Weights of a small mixture-of-experts language model, trained from scratch on English Wikipedia: 2 picks a token, 7663 steps.
Below are experts of layer 5 (counted from 0) of a mixture-of-experts language model. Rows are named down (a neuron's output weights, with its number) and show model dimensions 0-63. Each number is 128 + 24 x the weight over its row's rms, rounded and kept within 0 to 255.
Before each expert's rows: a language model's description of what the expert responds to. This comes from a sample of Wikipedia text that the model never trained on.

# expert 13
Verbs and predicate particles
down0 [102 138 141 137  92  87 143 120 165 143  86 136 149 148 134 106  78 133 104 153 106 105 120 137 126 141 126 109 138  92 146 148  78 190 117 105 106 145 119 144 144 137 120 139 145 146 125 149  77 115 128 147 106 126 114 128 155 114 117 160 125  96 178 121]
down1 [131 116 142 122 155 127 163 127 101 138 143 145 151 117 132 132 106 142 173 131 142  97 118 151 125 141 145  92 107 144 136  99 130 147 118 149 116 157 138 137 138 100 158 137 133 157 130 155 137 132 115 102 100 143 114  75 119 138 125 155 125 149 123 114]
down2 [108  98 138 150  69 111 134 159  75 125 127 119  86 118 114 120 127  94  83 153 119 134 139 130 120 128 161 154  93 107 165 175 134  96 121 118 137 163 139 116 134 124 144 120 115  86 112 116 142 109 117 107 146 135 121 166 134 102 113 116 106 147 180 118]

# expert 27
Short syllables in names
down0 [ 91 134 111 106 190 126 140 148 137 119  94 106 183 112 121 105 130 111 140 124 123 149  98 138 182 150 141 101 135 114 147 126 141  84  71 112  86 157 156 161 125 138 102 159 113 112 108 158 100 113 155 140 123 125 155 105 106 153 124 129 170 172 108 116]
down1 [157 132  85 101 152 185 101 148 130 100 153 140 143 130  98 103 114 101 135 105 121 169 156 125 116  76  93 130 149 113 103 121 114  81 130 135 112 163 126 133 127 112 132 124 113 103 117  93 134 114 141 130  95 156 166  85 103 135 123 159 148 109  89 100]
down2 [104 158 134  86 160 148 137 162 142 121 151 132 111 129 159 115 132 159 175 149 176 164 107 149 129 123 130  84 124 154 117 156 126 120 133 114 138 136 103 119  97 102 114 104 136 133 130 108  98 122 111 153 113 111 150  92 116  87 116  73 153 142 122 141]

# expert 9
Line breaks, table markup
down0 [ 78  97  90 105 117 119 143 112 146 111 165 142 102 157 179 119 110 145 131 131  83 137 137 125 122 124 150 151 141 153 121 137 156 104  95 155 101 111 141  76 110  73 170 146  73 122 137 161 141 145 119 129  84 135 122 139 148 147 119 105 162 127 128 126]
down1 [130 153 123 159  89 125 118 133  89 152 100 143 115 108  91 165 143 124 125 105 110 127  97 128 117 139 123 139 125 146 133  85 164 106 155 111 123 128 100 151  97 158 120 133 155 128 128 123  99  98 145 102 127 125 133 127  83 130 128 127 124 133 160 181]
down2 [136  99 124 133 144  95  89 178 106 173 123  98 126 138 146 112 169 132 174 123  95 153  99  94 132 118 112 174 111 120 126 114 157 123 102 165 130 128  93 102 124 132 134 118 117 144 117 140 138 115 111 114  93 156 166 101 133 108 135  80 163  97 140  97]

# expert 11
Rare name and word pieces
down0 [128 104 129 121 148 122 163 143  89 180 159 108  90 175 140 110 139 116 173 112  95 130 145 111 133 132 118 161 120 160 207 136 120 102  99 136 137 162 107 143 119 129 124 124 165 176 147  94 133 126 148 133 115 139 137 130 103 125  78 122 134  84 148 196]
down1 [131 133 146 129 131 135 145 125 152 118 105 143 154 166 145 138 124  31 108 134 143  70 133 133 132 173 158 120 123 135 131 141 142  92  81 115 145 154 179 130 141 139 120 145 106 161 149  99 140 134 101 130 115 145 144 146 122 147 116 136 115 169 113 113]
down2 [163 136  93 150 126 116 130 172 116 118 124 153 117 143 124 135 108 118 141 123  90 123 153 111 137 152 126 107 117 121 123  85 130 132 108 109 142 164 127  88 148 133 100  98 165 107 143 129 135  95 150 170 117 172 101 157 138 120 106  95  84  87 124  89]

# expert 19
Latinate noun suffixes
down0 [151 103 115 130 173 114 143  99 121 124 134 129  95 154 141 117 130  91 146 130  99 135 158 145 142 143 158 116 119 139 104 117 140 143 160 158  99 135 163 119  94 102 137 117 121 189 180 103 142 133 154 158 130 119 123 118  89  97 128 115 168  82 142 167]
down1 [150 126 105 160 137 102 146 137 125 117 156 113 120 110 154 152  71 103 111 112 118 125 114 148 118 101 138 138 109 147 120 182 163 133 128 112 130 152 130 125 123  81 131  84 120  95 121 113 138 165 184 140  76 124 175 121 105  87 148 154 140  76 134 136]
down2 [ 92 103 108 149 101  78  73 101 113 126 124 159  98 143  88 125 135 109  97 123 101 139 124 150 128 135 130 117 115  86 146 135 118 143 131 148 172 134 154 186 148  94 145 127 141 101 130 180 133 145 131  81 171 188  87 153 117 141 117  88 137 126 101 114]

# expert 30
Name-initial capitals
down0 [112 118 145 145 132 171  67 130  90 130 125 118 114 157 121 191 166  87 100 137 109 140 165 133 147 139 156 106 126 118 107 150 126 157 141 128 112 125 147 110 113  89 131 108 105 143 157 147 115 135 117 120 116  67 149  96 188 133 130 123 137 117 161 152]
down1 [133 128 120  84 137 144 135 151 114 113 156 123 123 125  95 129 143 130 157 126 109  82 170 134 119 155 151 119 139 163 131 116 112 137 108 127 131 134 117 108 111 126 103 121 100 152 146  91 100 126 143 168 108 102  89 103 165 166 130 157 123 118 125 133]
down2 [126 115 141  94 101  85 103 123 118 157 125 148 137 113 105 116 120 115 132 108 115 160 175 129  94 139  88 151 135 107 103 179 169 136 128 119 139 111 143 140 114 139 156 140  66 144 117 142 137 145  90 139 161  56 117 125 122  56  90 134 125 115 109 115]

# expert 24
Prepositions, commas, auxiliaries
down0 [139 116 101 129  97 151 192 147 132 107 119 134 113 141 144 146 152 117 144 140 124 123 161 145 137 141 117 190 142 134 123 144 128 120 119 110 104 122  66  90 152 130 139 121 143 125 162  88  93 120 128 114 113 144  66 132 128 133 106 113 107 100 128 160]
down1 [107 112  87 126 115 149  89 126  53 176 163 128 128 135 167 133 103 133 128 149 162 100 117 106 127 153 132 109 168 145 135 164 136  89 139 134 111 109 116 151 142 149 128 160 119  94 195 147 147 138 141 130 149 121 131 150  98 115 113 162 133 158 160 147]
down2 [135 147 150 139 100 171 101 153 126 106 118 129 143 122 146 175 166 114 120 161 169 102 126 105 125 152 130  95 105 135 157 142 146 119 119 107 112 134 128  91 112 128 138 105 103 144 144 103 116 145 127 170 168 149 157 113 119 113 156  95 107 104 134 121]

# expert 25
Word-final vowels and parentheses
down0 [123 104  96 122 125 115  84 147 117 144 144 136 148 111  86 128  69 139 136 119 152 114 192 145 143 153 108 126 120 111  88 123 114  91 142 129  75 153 148 112  97 144  94 172 138 111 114 190 152 104 216 165 122 151 129 135 132 125 156 133 131  90  94 105]
down1 [173 150 105 141 177 123 111 120 155 146 109 159 155 141 119 175 122 143 125 166 136 105  99 145 154  86  88 146 160 155 131 116 114 137  87 110 133 144 142 116 108 116 130 103  86  97 145 106 102  64 114 145  98 105 101 114 139 127 142 145 142 167 123 168]
down2 [134 125 139  98 140 136 119 121 137 117 128 157 114 158 117 156 125 128  96 157 102 135 145 120 141 134 111 148 180 143 163 145 165 103 136 135 115 115 148 112 129 124 107 128 118 170 156 104 140 100 145  83 108 101 142 127 111 146 110 175 143 103 137 146]

# expert 22
Mid-word is and z
down0 [108  87 147 117 128 119 155 157 144 140 118 156 138 164 133 142  89 137 151 126 146  97 123 120 132 118 121  83  90 136 131 145 111 146 151 151 169 168 135 142 112 138 108 109 167 140 139 123 148 117 121 154 113 127 137 159 141 177 136 145 114 110 145 139]
down1 [139  97 138 114  96 125 124 115 123 137 120 136 146 121 103 113 121 135 135 139 144 111  92 159 121 105 143 111 118 111 125 138 171  93 167 108 112  77 156 169 122 168 124 130 115 137 152 147 141 126 129 176 117 118  93 129 151 134 136 162  72 138 151  98]
down2 [ 86 109  94  85 111 136 134 112 131 131 110 132 105  61 129 121 150 111 138 162 120 119 144 131 144 101 117 170 138 101 175 133 136 114 167 124 143 108 139 100 144 174 116 148 112 131 121 137 171 145 144 109 160 158 103  92 114 150 155 107 103 117 126 123]

# expert 26
Dates and numbers context
down0 [141 158 129 138 148 198 139 137 119 114 120 111 185 118 140 169 101 115 108 129 140 181 149  82 153  91 153 124 128 142  86 181 158 104 120 119 139 123 149 147 135 155 103 135 107 123 117 126 102  82 124  74 113 136 123 124  70 114 116 133 133 108  94 116]
down1 [110 150 144 122 140 125 157 138 134 162 123 127 122 127 138 148 142 141 135 131 138 107 125 106 104 123 149 101 128 193 139 148 127 162 108 112 123 123 122 151 120 138 110 155  74 140 168 132 127 150 176 168 122 119 149 135 182 127 109  87  97 129 120 102]
down2 [151 121 122 130 139 148  93 168  81 128 158 136 104 151 142 108 139 119 156 179 136 121 107 126 114 149 119 100 147 135 135  90 118 160 170 103 136 149 151 143 135 134 113 147 177 125 101 139 127 156 126 107 157 146  88 117 171 123 127 110 113 134 174 133]

# expert 3
Mid-word vowel pieces
down0 [118 122 102 135 141 141 139 143 146 150 114 126 144 133 154  93 131 136 130  97 164 115 141  91 109 129 106 111  98 148 107 108 186 100 113 146 157 124 106  91 141 139 152 149 145 173 118 104 184 129 118 105 127 125 130 133  87 138 157 130 149  92 115 115]
down1 [120 129 120  84 151 117 111 119 124 117 132 100 127 123 119 185  87 148 116 162 113 132 107 133 131 121 139 115 113 114 143 147  88 166 147 177 161 121 120  69 140 119 147 121 133 128 113 111 133 123 138 134 125 129 130 113 143 164 151 129 123 116 122 131]
down2 [109 115 100 121 145 158 127 130 146 142  98 120 111 142 120 137 119 126 126  66  82 172 117 127  98 120 137 132 128 114 101 154 130 108 173  74 148 145 104 156 117 156 137 116 123 126  96 114 138 135 113 144 116 100 118 137 105 126 123 129 114 177 178 136]

# expert 10
Capitalized sentence openers
down0 [142 179 140 104 147  99 109  89 113 155 112  87 122 106  97 156 122 138 100 134 101 137 120 172 120  95 160 116 127 151 122 111 112  88 124 113 113 139 120 168 122 151 126 105 169 142 129 121 133 107 129 116 155 145 137 141 146 145 117 160 186 154 129 138]
down1 [163 112  91 132 128 128 148 116 121 114 144 121 129 145 150 143 112 124 141 119 131 114 146 122 123  76 103  73 143 140 133 119 118 109 132 137 104 151 159 138 118 128 109 115 106 177  96 124 143 124 150 135 100 107 124 126 155 135 121  94 110 163 157 156]
down2 [121 116 146 110 140 104 149 151 135 162 133 124  66 154 176 135 161  83 116 104 141 194  83 136 111 124  93 123 151 105 112 118 157 118 160 115  89 121  85 151 131 158 128 155 115 105 155  97 115 138 108 133  86 130 151 110 124 128 137 125 153 155 126 129]